Below are experts of layer 5 (counted from 0) of a mixture-of-experts language model. Rows are named router (the router's row for the expert), down (a neuron's output weights, with its number) and show model dimensions 0-255. Each number is 128 + 32 x the weight over its row's rms, rounded and kept within 0 to 255.
After each expert's rows: a language model's description of what the expert responds to. This comes from a sample of Wikipedia text that the model never trained on.

# expert 12
router [192 168 182 104 113 126  72 133 163 110  99  92 115 116 111  78  78 165  90 103 117  89  56 128 118 157 123 145 150 115  92 117 129 128 124 168 139 162  94  91 117 187  79 149 125 165 126 111 101 102 180 171 100 145 206 125 194 134 165 130 133 122  68 112 166 173 119 116  80 165 189 175 170 133  96 167 169  75 170 125 104  71 161 137 110 151 155 150 113 136 101 112 157 105 107  81 155 120 130 118 150 157 150 102 176 121 127 116 158 112 145 142  82 123 169 141  79 118 133 165 108 169 128 163  65 123 113 124 136 137 161  95 120  93 141 143 127  90 107 181 127 151 124 171 132 124 100 124  87 100 122  96 134 137  69  97 134  87 166 139 135  90 148 190 116 154  98  65 104 175  97 137  99 150 168 176  86 157 138 117  83 195 154 184 121  74 111 155 120 127 108 159 145 155 146 151 156  68 104 183  76 100 107 129 155 130 107 124 165 153 152 105 131 147 170  98  66  71  58  75 116 134 148  87 163 100  55 130 179 162 139  82 189 139 138 103 139  99 137 118 144  73 114 100 113 145 140 112 100 192 116 142 113 108 100 135]
down0 [103 112 121 128 141 133 114 142 116 119  69  75 116  76 131 155  98 207 125 142 135  51 166  93 159 185 119 135 100  85 134 142 181 114 123 144  98 168 133 124 135 123  94 207 115 105 114 181 122  99 130 180 194 123 114  99 128 149 182 182 121 123  76 135 142  95 163 112 164 158 103 110 141 197 159 180 173 116 174 162  80 135 126 123 176 147  82  93  87 180 169 101 143 190 144 120 132 202 148 201 159 148 120 114 106 138 112 121 101 128  92 140  88 135 137 159 129 120 113 119  78 154 108 112 109 170 158 157 124 150  80  62 145 121 141 117 100 134 157 210 186 108 146 119 128 167 128  77 127 123 150 112  86 111  95 109 129 176  91 100 144 154 103 123 174 109 176 162 133 107  96  84 151 108  83  54 114  93 122 169 165 162 164  70 148 101 158 134 132 132 104 168 104 137 142 114 147 117 112 141 119 129 189  81 168 144 167 160 122  71 128 136 157  96 187  99 121 110 167 136 172 137 154  97 130 106 100 114 194 128 100 142 129  92 154  96  87  86 157 107 128 152 129 133 116  49 104 130 149 115 139 142 188 129  71 164]
down1 [149 105 129 182 117 120 129 147 120 181 134 170  91 148 106 108 122 151 158  76  89 159 180 133 167 165 138 117 111 124 113 115 167 194 183 125 151 166 198 126 119  98 159 123  88 118 116 135 128  98 110 169 125 164  85  49 106  97 114 133 173 108  94  87 145 203 167 138 142 137 163 120 102 120  77 123 134 115 131  97  94 133 113 111 125  87 134 156 155 151 134 133 121 145 128 189 167 163 120 142  87 114 173 159 144 190  98  98 128 197  88 103 197 145 161  87 147 120  92 133 131 129 105 151 131  96 172 130 184 133 162 142 191 124 162 140 109 153  96 103  92 145 134 115 104  91  77  79  33  87 153 131 118 142 162 149 186 112 129 139 154 126 174 134 126 190 140 144 131 132  81  67 139  45 103 123 138 110 148 195 162 183 107 181 126 134 123 112 109 160 127 150 125 193 161 183 114 134 137 128 149 119 173 109 143 143  92 123 186 109 199 100 116  93  86 113 113 189 147  81 145  90 114 126 224  95 117 140 164 165 188 144 150 127 146 110 147 100 119 137 191 124 154 153 105 153 103 122 145 161 130 132 146 118 160  73]
It responds to: Academic prepositions and numbers

# expert 4
router [127  65 175 146 171  86 101 163 189 149 158 119 164 127 111 110 125 101  84  77 121 180  89 142 152 161 120 163 122 128 124 147 131 129 158 129 140 114 129  92 147 149 132 149 169 120 124  58  95 114 118 165 164 128 156 168 157 186 161 198 135 130  77  95 140 142 145 106 110 176 151 157 189 111  83 161 110  92 176  76  67 119  97 135  70 132 162 180  74 121 101 164 122 143  89 147 104 144  99 119 135 120 105 107 122 144 129  90 135 131 106  92 153 153 190 141 108 102 173 130 112 128 105 129  81 166 145 163 170 135 177 162 126 141 124  99 138 143 155 157 169 100 199 157 143 120 151 126 139 136 145 144 140  99  49 146  96 144 187  99  88  62 119 177  76 161 153 113 113 162 157 110 143 136 161 184 116 146  88 169  98 133 141 145 104 106 114 134 118  95 113 116  95 175 124 153 194  85 115 130 101  86 159 171 186 175  91 117 129 174 120  89 121 166 119 120 110 124  80  73 111 104 163  83 143 103  56 182 201 107 122 160 182 111 119  70  89  77 126 119 144 102 115 135 123  69 132  93 134 150 129 141  55 192 105 136]
down8 [ 87 158 131 104 172 100  62 145 165  60  94 114  81  96  95 164  94 137 156 147 152 125 116 145 136 143 163 173  88 159 103  80 116 196 102 139 156 156  51 104 155 131 112  60 126 105 166 147 102 135  74 133  93 159 123 127  95 101 176 143 146 122  84 115  66 128 145 110  50  69 162  42 119  96 126 150 182 150 119 121 188 131 131 190 184 119 174 160 108 105 135 177 101  96 115  63 113 110 141 135 150 149 113 188  91 112 118 143 116 124 116 116 156 127 167 130  96 136 128 126 200 126 138 127 129  89 144 121 160 135 154 109  58 116 150  91 183 148 124  93  96 135 161 112 153  99 105 158 137 165 138 127 144 101 124  77 133 118 120  97 134 129 190 127  81 125 137 171 103 136  85 117  72 136 147 107  96 128 158 121 202 126  69 186 126 157 108 194 118 111  92 113 127  29 134 191 113 170 154  83 111  84 106  84 100 159 138 119 122 143 115 101 162 128 103 142 145  80 134 104 118 156 170  76 127 206 169 158 138 165 147 153 107 157 145 144 175 140  89 112 170 122 131 142 109 149 100 121  97 155 122 140 117 111 127  96]
down9 [124 177 130 108 143  91 125 123 149 155 156  93 122 147 170 132 175  70 113 113 118 133 109 100 148  95 117 155 145 152 133 181 134 192 104 123 151 122 143 146 183  74 121 133 138  80 119 124 152 120 145  81 139  97 138 156  91 161  86 134  63 102 131  47 105  94 115 109 124  92 138 161 163 156 112 163 144 161 159 149 133 156 118  84  54 131 112 108 108  69 135 155 124 156 152 142 118 176 152 125 116 135 129 132 116  77 170 176 134 122 171  67 190 124 116  85 144 172 119  75  83 103 158 119 209 173 121 124 158 177 171 173 130 109 122 107  75 105  73 148 102 112 134 173 200 149 146 134 124 123 166  82 117 107 139 184 139 117 160  62 179 125 128  97  98 130 172 114 149 143 133  69 128 163 100 107 106 122 107 141 137 136 147 140 148 122 138  89 145 152 147 101  95  59 151 147  70 171 124 112 137 102 150 169 116 116 167 162 135 204 166  44  90  72 129 171 131 105 120 172  90 114 126 121 125 180 125 123 106 129 173  94  36 130 152 163 164 163 158 199 153 121 107 156  77 115  86 140  63 119 144  97 161  93 114 116]
It responds to: Possessive determiners, mixed

# expert 11
router [119 129 197 153 128 147  62 119 108 153 114 120 123 123 112 137 107  92 166 141 107 103  86 192 107 129 129 138 170  91 175 183 109 173 109 143 159 187 153 154 124 181 110 140  99 101 157 140 109 111 122 122 114 133 176 102 175 172 110 128 150  90 138 104 175  68  82 152  90 190 117 140 141 139  87 134  55 109 168  84 109 132 155 164 177 115 184 103 129  84 118 161 107 125  96 106 150 118  94 103 117 140 118  99 131 140 114  86 138 216 186 104  78 108 130 152 107 122 110 105 155  63 146 155 101  70  99 132 192 143  83 112 107 115 208 115 107  47 121 127 137  91 116 100 164 105 138 100 104 136 100 136 134  91 127 122 116 138 142  72  94 105 141 129  76 101  82 109 103  99 205 124 135  77 103 167  90  80 141 148 109 101 132  94 139 134 130 149 195  97 119 110 146 105 116 138 217 130 150 156  94 130 137 116 149 104 138  81 143 142 106 133  61  87 101 124 177 168 128 159  87  99  47 111  99  82 123  71 125 156 100 121 121 180  88 136 112  85 151 126  75 101 116 110 121  69 167 132 151 161 179 110  86 146 126 125]
down0 [136 111 148 119 169  91 123 171  74 106 184 154 166 143 131 140 136  75 167 135 115 149 189 125 108 103  90 112  84  87 174 108  80 129 185 102 111 133 150 121 129 134 199 117 140 166 109 156 152 165  98 122 125 131 110 116 131 141  62 115 111  89 137  97 120 119 100 171 139 138 152 135  67 142 129 136 203 106  72 125 149 122  42 131 164 148 135 125  47 148 101 133 118 159  75 116  65 164 138 169 128 124 228 135  90 142 147  93 102 112 140  89 149 164 146 118 149  89 124 185 133  86 108 149 178  36 157 130 113  97 104 114 141  98 176 126  88 108 179  76  78 137 110 136 122 107 107  89 106 121 112 151 140  97 164  98 113  99 113 154 135 147 130 102  91 185 134  91 160  63 110 104 109 128  96 111 116 136 142 102 186 139 140  98  81 146  77 128 149 117  95 175 158 139 120 154 116 141 115 201 167 136  55 165 137 140 113 159 149 111 138 153 134 146 102 100 126 183 142 176 124  84 114 205 125 112  74  68  86 146 123 156 123  89 104 159 173 110 172 168 102 110 166  96 188 130  83 132  95 136 123 127 145 131 179 150]
down1 [119  94  71 163 167 161 197 176 141 117 153  80  59 183 116 148 123 136  99 107 155 152 152 117 133 131 169 121 110 118 155 125  81 143 121  78 138 114 158 121 175 132 134 113 116 166 158 152  62 130 134 109 122  95 135 153 114 123 107 142 138 102 120 120 104  73 182 112 205 117  69 156 100 107 156 139 127 101 142  55  92 158 144  95 123 191 166 123 160 163  54 110 112 125 195 162 125 122 155  80 147 146 123 120 144  81 138 187 189 115 162 157 156 151 143 157 135 123 160 149 137 141 160 105 187 139 130 173 141 109  88 141 119 159  94 154 149  89 123  59  80 166 113  88 130 110 192 149 144 139 134 177 118 141 171  88 138 128 128  94 132 120 161 110  82 141 156 108 138  53 116 166  79  65 150  95 132 158 172 130 105 133  83 151  99 160  94 144 160 150 136 114 161 217 123  59 131 106 153 135 125 123 152 155 127 107 131 135 104 163 147 139 172 139 144 178 167 137 141  60 172  79 145 176  95 143 109 109  68 145 126 163 139  92 151 160 107  96 156  97 128 221 142 120 130 181 134 106  54 121  99 118 155 129 119 173]
It responds to: Colons and separators

# expert 10
router [ 88 115 181 128 170 126 118 169 112  84 147  49 166 109 146 135 110 195 162 107  99  77 108 148 143 176  75 122 106 138 140 162  88 116 124 135 156 137 155  92 151 153 137 146 110 106 173  65 117 119  78 146 118 129 161 179 181 194 160 179 156 106 140 134 199 127 147  86  99 178 193 176 126  89  88 131 147 141 127 114  56 110 166 112 163 136 134 170 100 172 141 178 135  94 104 143 153 172 162 149 122 150 152 141 140 206 127 137 100 180 111 165 102 176 124 143 104 128 124 147  74 146 102 166  81  85 164 146 173 139 124  88 129 140 113 127  84 153 119 166 163 141 124  84  89 201 165 114 102  96 116 100 103 113 100 155 112 114  79 136 112  92  75 180  73  66  93 156 103 188 126  49 105  98 119 139  86 118  99  98 110 138 170  99  50 111 120  92 120 130 110 145 115 108 132 124 150 127  86 153 144 125 147 119 149 167 130 133 164 108 150 118 149 170  99 141 126  89 118 110 100 102  89 110 167  46 115 129 178 117 171 152 143 135 127  91  98 120 182 133 133 113 132 152  93 103 124 104 113 176 194 101 121 116  77 164]
down0 [150 135 134 111 163 123 116 188  75  85 113 176 140 161 142  68 143 142 177 142  90 159 112 139 170 140 109 138 103 101  95 135 143 171 173 141  80 196 135 117 129 147 128 114 149  96 118 137 132 140 114  97 122  92 136 132 143 101 107  80 116 113 160 121 159  81 143 153 199 111  90 133 170 145  88  57  99 153 107 148 100 167 178 181 169 104 113 180 204 119 193 134  93 105 152  86 109 117 123 108 121 157 103  82 123 135 144 140 109  93 135  87  50 137 165  79  99 116 185 173 159 149 122 133 113 140 142  83 130 140 140 131  78 144 114 110 115 192  87 170 134 158 112  87 107  80 148 119 196 143  84  72  75 145 134 160  89  73  82 115 161 109 107 171 110 115 145 140 113 114  95 146 130 111 107  99 123 153 163 141  77 142 159 168 108 169 120  95  93 111 122 110 102 197  44 110 194 134 129 109 187 107 119  59 130 156 123 127 140 128 161 144 150 104  76 186 164 146 138  94 148  99  79 139  94 138 147 118 149 135 105  99 105 138  88 107 156 143 202  81 174 136 154 191 166 150  87 108 176 125 143 172 157 140 135 168]
down1 [134 132 116 128 107 126  73  77 146 108 155 176 124 138 117 127  66 196 163  39 175 149 153 146 138 126 135 133  98  70 143 143 155 105  99  95 140  93 124 106 103 116 134 165 119 180  78  69 174 109 116  72  97 103 116  95 118  95  64  96 170 122 110 161 134 112 123 103 153 130 144 129 131  92 182  90 111 130  96 119 122 150  75 145 127 119 128  99 121 110 101 125 163 136 145 136 185 149 129  77 123  92 160 108 131  79 117 110 113 129 154 105 157 104 138 145 156 108  78  92 149 159 108 116 196 157 165 102 181 161 152  19 183 107 181  98 159 105 110  83 163 135 163 146 115 106 111 151 186 114 132  98  68  97  73 104 124  93 182 104 134  80 161 115 150 133  44 107  88 180  58 137 126 165 148 103 139 154 165 126 150 114 156 154  82  86 141 168 150 115 124 120  97 150 134  96  56  88  90  92 169  92  95 107 137 105 116 101  91 123  99 111  84 165 150 148 163 126 132 162 154 101 168 103 161 123 149 118 104  83 137 108 143  63 103 169 116 166 130 145 144 193 112  94 190 162  80 157 154 119 128 142 113 181 113 155]
It responds to: Personal names, pronouns

# expert 30
router [154  96 118 155 120 134 157 141 170 150 141 150 139 134  50 108 107 151 122 127 192 102 152 155 121  91 141 136  72 106  79  70 160  80 156 151 155 105  93  90 135 169 114 186 147 151 121 193 110 103 140 101  96 102 173 101 129 101 170 197 134 144 123  85 156 180 155 154 153 185 123 157 110 102 129 185  81 134 135  81 107 130 119 117 132 165 122 144  80 149 143 139 178 118 127 205 152 114  93 127 125 129 184 118  75 136 130 105  84 104 198 143 118 160 154 147 122  95  91 169 163  75 168  95 141 148 181 199 189 188 161 102  92  97  90 169  99 172 137 130 139 122  95 163 218 120 139 171  38 128 138 105  98 111 137 113 130 114 156 124 148 134 121 109 124  82 158 213 156 118 149 158 130 112 154 135 122 166 136 160 106 158 130 126 139 113 133 125 110 106 109 112 143 160 116 136 152  90 103 158 129 127 131  86 145 200 187 129  86 132  65 159 128 120 134 130  72  43  76  92 150 109 124  83 117 134 132 185 156 185 152 161 167  88 177 104 127 140 133 114 110 151 156 162 142  92 144 118 136  70 104 141 121 112 140 109]
down0 [142 131 187  96 113 164 125 161 174 121  72 111 170 125 106 150 128  92 168 140 108 168 119  76 207 103  75 118 127 114 198 165 115 195 141 139 115 107 120 116  88  88  91 134  95 124 184 114  97 105 121 119 144 122 111 145 151 181  97 121  69  83 127 158  66  88 102 116 115  80  87 157 190 117 162 149 117 135 154 150 157 187 118 119 147  93 121  97 146 157 119 195 169  94 146  67 128 121 106  97 110 148 129 100 104 120  84 125 120 182  88  98 118 158  93 111  96 139 154 161 119  78 148 111 154 167 133 127 144 153 118  96  94  87 179 132 154  81 112 133 179 124 105 145 125 153  83 127 173 109 174 149  82 156 128 152 113 160 133 105 140  94 126  75 123 126 175  98 136 181 122 132 105 129 133 163 142 133 103 117 167  86  62 136 161 124  83 199  97 153  93 130 147  91  96 121 107 109 135  97 119 124 159 166  91 113  91 110 166  80 134 144  66 156 110 142 148 161 108 133 100 100 124 127 181 123 104 180 158  94 192 200 125 167 123 124 180  76  72 177 118  61  52 149 145 169  83 144 160 188 152 123 122 172 123 157]
down1 [124 146  93 102  99 164 125 108 197 171  72 195 125  79 126 118 119 107 150  58 107 162 102 160 138 112 125 133 111  84  90 101 185 108 151  88  96 152 116 102 208 111  94 154 174 120 123 126  64 191  79 145 101 151 131 136 118 141 131 120 156  93 141 243  92 121 163 113 125  93 141 173  77 196 110 113  86 161 106 138 137 138 124  93 108  94 104  96 139 135 104 130 130 121 132 115 153  88 148  77 113 113 156 188 106 155 124 117 172 123 119 135 188 109 112 153 134  53 136 137 147 168 135 163  85 107  84  82 117 125 163  91 136 134  92 148  92  53  84 153 144 124 119 188 121  88 103 207 138 120 165 119 101 132 132 132 173  86 124 122  95 148 176 115 109 120 157 111 146 164 144 155 148 143 118 195  75 128 140 148  88 118 104  55 154  52 140 125 147 138 115 162 141 127 139  80 130 186 138 149 116  96 108  96 164 108 165 155 131 129 100 142 116 102 161  85 122 122  94 161 232  61 172 112 136 160 154 128 175 113 112 133 137 109  88  79 115 118 158 149 142 134 137 181 138 128 130 134 135 130 136 158  84 184 140 106]
It responds to: Sports table cells

# expert 25
router [ 98 168 130  89 162 134 126 114 167 105  95 151 174 144 155 134 140  91  88 155  74 107  79 159 137  94 110 130 170 144 119 189 168 110 143  93 173 192 139 134 147 131 113 156 176 118  96 111 127 126 122 102 142 108 110 146 113 104  94 147  46 114 201 150 158 126 139 100 124 132 102 132 165 187  89 111  88 142 108 134 118  64 150 125  54 111 180 119 117 119  90 151 106 118 131 124 163 122 120 175  73 142 142 100 106 156  88 127 129 159 198 155 102 156  98 123  93  93  88 108 128 195 100  99  99  83 131 103 127 128 191  93 142 181 142 100 185 138 129 134 173 147  95  86 100 122 134  88 168 141 146 143  97  79  98 117 122 164 115 142  85 144 118 118 199 141 127  65 124 174  85 151 104 122 125 145 142 117 201 122 120 129 197 140 186 151 144 181 110 161 162  84 106 138 164 135 201 137 129 146  94  76  86 173 125  98 109 149 161 149 178  77 164 182 166 150 126 131 161 145 158 153 123 219 133 138 171 187 136 143 129 156  93 137 131 151 124 113 171 181  84  99  64 109  88 157 105 157 178 130 143 168 147 170 116 126]
down0 [142 136  83  83 109 144  97 136 189 148  67 142 145 136 153 105 110 140  98 114 174 163 119 155 180 110 141 118 148 108 108 179 133 137 167 153 121 129 123 131 122 192  79 128 105  76 116 172  87 149 140 155 111 140 182 103  86 101  78 128 128  73 134  98  97 111 113  94 173 108  79 177 145 126 146 130 165  99 117 136  89  95  89 144 128 106  99 153  68 120 176  93 145 155 169 110 116  42 162 177 139 111 141 190  95 133 121 156 106  92 155  82 113  81 150 145 126  90 131 183  75 110 147 106 122 125  35 128 109 144 112  65  88 135 187  93 115 123  98 133 132 169 151 105 153 113 101 118 104 142 176 155 136 100 145  64 133 161 132  79  86 103 139 113 154  93  91 149 132 111  84 165 145 115 128 133 123 149 190  95 116 155  96 104  77 107  99 179 136 102  76 104 178 117  98  80 148 169 122 147 135  76 129  86 163 157 112 183 186 161 115 107 112  93 106 116 152 136 133 112  96 129 133 146  39 158 100 177 146 119 171 170 142 107 161 173 125  95 203 161  71 141 142 119 138 189 132  46 136 102 150 126 141  99 148  92]
down1 [125 166 151 193 132  94 138 139 129 141 130 108 203 138 127 154 160 149 148 134 145 196 133 152 148 157 171 101  72 135 139 112 166 150 141 167 148 129  63 154  90 161 142 165 104 127 126 105 156 105 106 105 162 136  75 122  80 121 108 130 101 122 104 134 184 104  86 103 168 125 170 115 158 131 138 154 164  59  64  33 125 153 132 115  69 110 169 123 159 124 128 200 146  88 112  75 129 134 185 159 139 153  61 132 128 109 111 165 181 104  90 144 133 155 132  62 127 112 148 178 122 103 138  98 146 142 121 177 148 123 130 165 152 100 132  83  68 132 120 118 170 153 110 164 150 132 150 111 105 154 143  87 122  66 158  92 163 142 163 141  74 137 159 156 101 101 197 156  54  59 110  44 166 134  80 122  28 126 128 160 124 117 132 127  91 104 114 101 141 134 147 115  73 126 128 126  79 140  49  87 129 143 123 115 115 154 144 121 126 109 106 153 125 152 162 144 111 197 128  82 112  80 149 143 131 105 142  96 117 152  88 106  76  71 105 134 129  89 116 113 180  94 114 127 152 154 136 137 160 209 151 131 119 148 101 138]
It responds to: Species anatomy descriptions

# expert 26
router [186 168  91 144 149 120 126 111 178 121 104 160 163 185 124 134 153 109  73 149 114 123 165  89 135 144 136 121 124 177  79  99 143 162  75 141 169 107 112 135 164  99 161 191 125  95 140 169 151 163  88  89 100 103 125 147 119 117  91 138 126 108 102 112 105 165 151 144 160 123 130  97  59 128 109 180  97 130 170 148 138  97 131 137 116 141 131 100 132 149 112 113 181 156 163 134  84 123 111 118  94 154  50  94 103 125 152 138 162 124 156 107 116 141 170  75 153 165 106 112  35 143 125  70 174 166  84  99 118 115 152 147 181 109 144 133 150 175 154 147  66  80 161 143 128 157  92 122 130 153 124 136 196  75 153 117 127 147 143 162 113 167 165 164 211 103 189 109 150  81 123 130 181  92 116 114 109 148 155 187 158 116  79 187 109  97 111 117 102 124 120 159 129 193 189  79  69 131 141 147 158 108 117 136 107 149 107 111 101 110 112 131 156  99  95 105 133 136 110 178 168 122 141 132 132 117 129  47 158 208 124  65 135 108 171 157 168 134 160 152 148 128 182  48 166 134 142 118 179 132  76 126  98 122 194 115]
down0 [ 84 142 210 136  69 212 167 126 122 106 159 122 128 132 130 121 162 114 142 110 128 147 116 110 123 143  86 214 149 158 118 181 154 114 120 149 112 146 133  86 195 105  87 130 118 110  85 116 143  82 115 101 133  94 133 140  99  50 121 159 150 102 169 138 103  97 170 104 136  78 129  97 100 131 136 157  86 142 147 148 118 130 131 171 108  82  77 170 187 123  75 109 187 146 156  90 148 134 109 155 156 128 132 135 127  64  88 163 156 169 112 139 109 169 136  92 184 155  77 129  99 188 142  74 150 135 139 162 175 160 122  87 165  96 122  92 113 140 150 135  76 156 143 153 154 125 244 111 172 154  94 110 136 141 156  94  73 129  99 100 114 191 142 153 114 121 176 100 161 101 170 159 123 155 108 140 142 105 129 158 154 151 136 166 100 186 137 191  81 148 154  76 100 139 172 139 123 122 164 123  93  99 152 128  82 105 101 121 140  77 164  91  93  68 179 183 113 160 111  72 143 126 107 146 195 168 132 181 134 163 152 147 121 126  95 142 112  85 132 130  97  59 128 107 127 120 151 166 136  98 106 145 155  97 121 127]
down1 [197 157 156 161 103 146 127 109 136  55 194 204 163 112 159  88 133 130 140 140 155 115 134 137 126 141  71 108  97 136 118  81 160 145 144 134 153 119  83 150 174 125 140  94 115 124 149 150 202 101 121 121  91 117 201  67 112  88 150 145 127  86 132 119 161 108 148 180  81 127 136 140 149 155 117 134 128 177 128 194 103 154 146 113 141 149  89 140 144 120 145  98  91 110  91 101 183 102 139  72 114 124  82  69 173 120 158 109 123 108 118 135 133 157 174 133 105 159 136  90 132 105 201 152 143 155 174 128 107  66 160 167 171  84 105 200 115  92 137 141 129 161 158 142 154 123 112 109 132  86 180 128 154 103 138 157  95 113 138 144  67  78  98 117 142 180 154  56 169 145 152  98 119 169 100  95 125 200 134 144 138 120 141  57 105  95 131 179 160 170  84 164 116 115 151 103 118 123 141  97 119 136 164 126  85 145 108 170 154 163 110  88 181 107 115 107 125 135 151 122  81 153 105 201 162 114 100  59 136 136 123  72 156 131 125 200  63 160 118 154  73 149 138 116  66 183 114 149 174 126 115 127 116 143 125 175]
It responds to: Infobox and chart labels

# expert 31
router [157  55  94 161 166 118 108 149 121 136  91 125 116 154 125 184 111 153 156 151 175  99 119 114 110 133 176 142 119 101  71 125 111 128 186 135  44 151  89 114 165 136 151  52 105 119 171 123 124 106 110 129 131 186 101  96 171 110 107 141 126 129 169 106  76 150 150 185 109  94 128 100  94 133 162 139 142 152  75 104 204 135 123 138 113 171  88 136 122 122 155 127 138 138 143  98 159 130 179 187  95 113  43  86 180 113  91 154 143  95  96 107 139 126 131 185 172 150  93  56 111 161 115 162  96 105 105  99 156 123 193  97  94 111  95 118 115 130  75 173 128 113 107 133 169 113  63  87 184 160 158 133 102 160 117 132 138  99 113 183  70 160 138 108 118 137 137  89 135 144  66  90 130  96  81  80 121 137 137  98 164  78 149  84 142 120 190 126 119 174 145 122 105 118 199 122 139 102 156 114  64  90 124 108 105 114 195  99  98 117 147 137 117 104 159  81 125 152 149 148 154 164 168  96 123 135 122 156 122 100  76 121 134 161 118 130  83  55 137  74 144 106  90 120  63 145 170 126 162  99  89 141 176 107 173 126]
down0 [186 127 183  82 143 125 136 152 152 160 149 177  79 100 130  74  93 127 121 157 129 152 141 155 192 108 109 136 106 148 154 161 141 100 149 155 123 168  54  29 184 140 154 161 102 118 124 160 175  89 129 100 151  98 124 135 187 155 129 176 121  90  78  73 139 126  93 191 107 152 191 121  67  83 152 189 136 160 106 171 127 108 137 131 162 124 156 118 129 107 124 130 127 137 148  57 103  94 118  99 107 112 100  84 166 116 138 111 151 101 117 156 152 151 161 180 132 141 108  79  58 171 114 162  75 142 142 119 153 103 152 153 113  84 114 122 134 120  93  71 133 169 123 137 131 154 135 169  95 150 129 102  77 152 117 112  54 137  92  99 161 153 130 130 106 120 142 118  69 137 133 197 140 127 119 113  96 149 248 103 162 114 140 146 134 122 136 127 129  95 137 131 131 151 215 173 125 133 192 118 124 110  91 176  87 163 127 125  96 158 119 135 149  89 124 103 122 110  91 154 128 187 160 139  65 135  99 177 171 155 113 120 160 103 134 139 159  75 146  85 118 118  99  65 116 116 115 130 203 117 142 163 146 167 121 106]
down1 [ 79 110  95 101 173 168 108 118 155 107 117 154 143 135 122  74 112 125 111 142 168 148  74  99 224 155 111 135 143 179 135 145 140 134  99  99 123 126 128  83  75  86  99 103 158 109 130 166 135 111 177 142 136  79 146 168 138 136 141 155 135 111 164 132 159 157 130 154 166 127 117  83 106 105  90 155 120 104  69 151 106  96 126 152  97  88 146 160 134 119 118 108 146 125 142 122 132 125 169 112 102 150  75  75  85 120 120  97 156 152  72 125 145 139 129 143  94 135  96 131 126 146 106 152 213 123 171  71  94 132 161 104 118 166 137 170  72 105 197 173 255 109 119 145 131 164 190 125  64  78 159  91 185 183 159 149 119  76  68  63 127 106 138 101 123 164 155 148 195 139 115 123  47 146 127 100 144 179 100 105  72 129  90 119 117 176 128 125 134 143 155  90 161  67 133 106 139 145 158 127 144 162 156 130  76 141 112 137 133 156  79  76 163  92 107  80 160 185 155 120  94 157 129 141 148  96 126 136 155  91 130 176  98 120 127 141 119 111 167 106 147  76 145 173 113 171 128 122 150 186 126 109 144  99 159  95]
It responds to: Descriptive adjectives before nouns

# expert 16
router [175 110 119 186 152  83 174 159 143 121 150  84  94 125 119 158  74 114 147 104 185 131  72 139  95 176 110 120 170 129 148 166  90 115 135 130 166 113 131 166 167 152  87 110 161 148  96 147 137  96  75 170 161 106 146 182 193 154 116 202 168 108 106 115 172 144 132 161  73 200 164 138 134  85  88 116  78 102 183  99 123 100 123 142 131 153 157 173  82 126 109 143  97 125 142  88 151 144 109  73 121 130 138  83 145 135 170 135 138 144 166  64 106 115 161 138 100 101 157 104 173 110 197 152  89 156 165 131 130  96 164 108 172 140 104 116 108 131 105 131 124 128 161 134 112 117 105 112 100 148  64 201 186 109  81  50 145 155 146 109 153 104  97 154 145  98 149 137 133 173 132 101 128 135 136 132 116 127  79 154 103  43 127 123 106 107 142 137 104  63 136 116 155 110 122 134 138  96 161 181 112 126 141  80 199 114  81  98 181 115 154  87 172 130  96 206  87 122 126  72  89 124 113  89 183 125 156 132 210  74 152 185 179 154 112 155  91 101 101 143 112  98 115 108 139 117 105 132  99 134 134 157 137 165 143 126]
down8 [119 153 136  48 162 240 134 139 127 118 129 157 156 133 107 105 130 124 182 124 140 101 140 129 118  82 179 135 157 106 148 124 123 108  79 173 175 170 126 157 155 188 128 127 139 142 121 175 119 108 125 111 116 130 151  88  51 151 138 127 109 108  84 120 109 107 122 146  91 126 157  55 109 147 155 135 140  45 105  85 113 134 143 134 151 115  81 149 182 143 118 170 207 160 143  68 110 124  98 137 161 165 121 149  69  63 194 178 159 171 166 109 146 107 134  95 121 100 155 102 113 108  94  89 165 170 101  98 122 192 138 149 136 175 127 136 139 126  82 145 133 142  81 106 126 131 138 159  94  91 149 119 146 129 115 149 145 163 182 232 134 128 119 121 128  98 100 111 131 143 116 115 118 125 158 143 127 186 110 137 129 142 163 102 152  59 144 128 177  61 158 169 162 119 137 123 126 185 212  93 115 127 135 102 124 132 107 133 160  83 163 132  96 145  96 107 128  46 162 129  82 174  81 151 127 158 175 163  68 137 148 185 105  99 138 131 174 139 102  99 163 154 155  96 118 102 162 195 155 134 104 139 161 115 131 141]
down9 [140 117 119 162 158  88  85 181 139  71 169  45 150 111 122 117 153 150 150 155 109 121  66 185 106  77  92 169 128  93  85 142  95 137 102 108 140 114 126 160 196 128 144 113  97  70 190 152 100 120 128 120 109 109 143  93 146 133 138 117 162 171 182 100 100 170 147 100 136 104 107 171  76 141 132 201 128 128 115  77 136  74  74 147 141 123 111 170 109 112 132 107 120 125 111 201 140 130 113 190 133  83 146  81 168 165 135 156 149 203 122 101 165 153 133 164 126 151 145 138 114 151  85 114 169 148 132 107  76 121 119 107  85 123  92 169 150 107 176 139 108 173 136 114 122 112 139  89 157 155 179 164 185 140 136 174 167 136 140 133 163 104  99 104 156 157  62 124 124 124 149 125 119  93 197 147  90 154 102 142  93 190 165 126 121 124 137 152  86 122 152  90 130  81 158 123 132 134  87 127 163 103 132 167 140 138 132 144  65 131 113 131 123 121 179  89 112  91 151 118  98 172 139 150 142 147 122  98 144 174 160 126 185 161 119 164 173  93 161 144  63 102 132  97 109 192 171 139 186  67  86 153 196  96 172 203]
It responds to: Featuring, was, institutions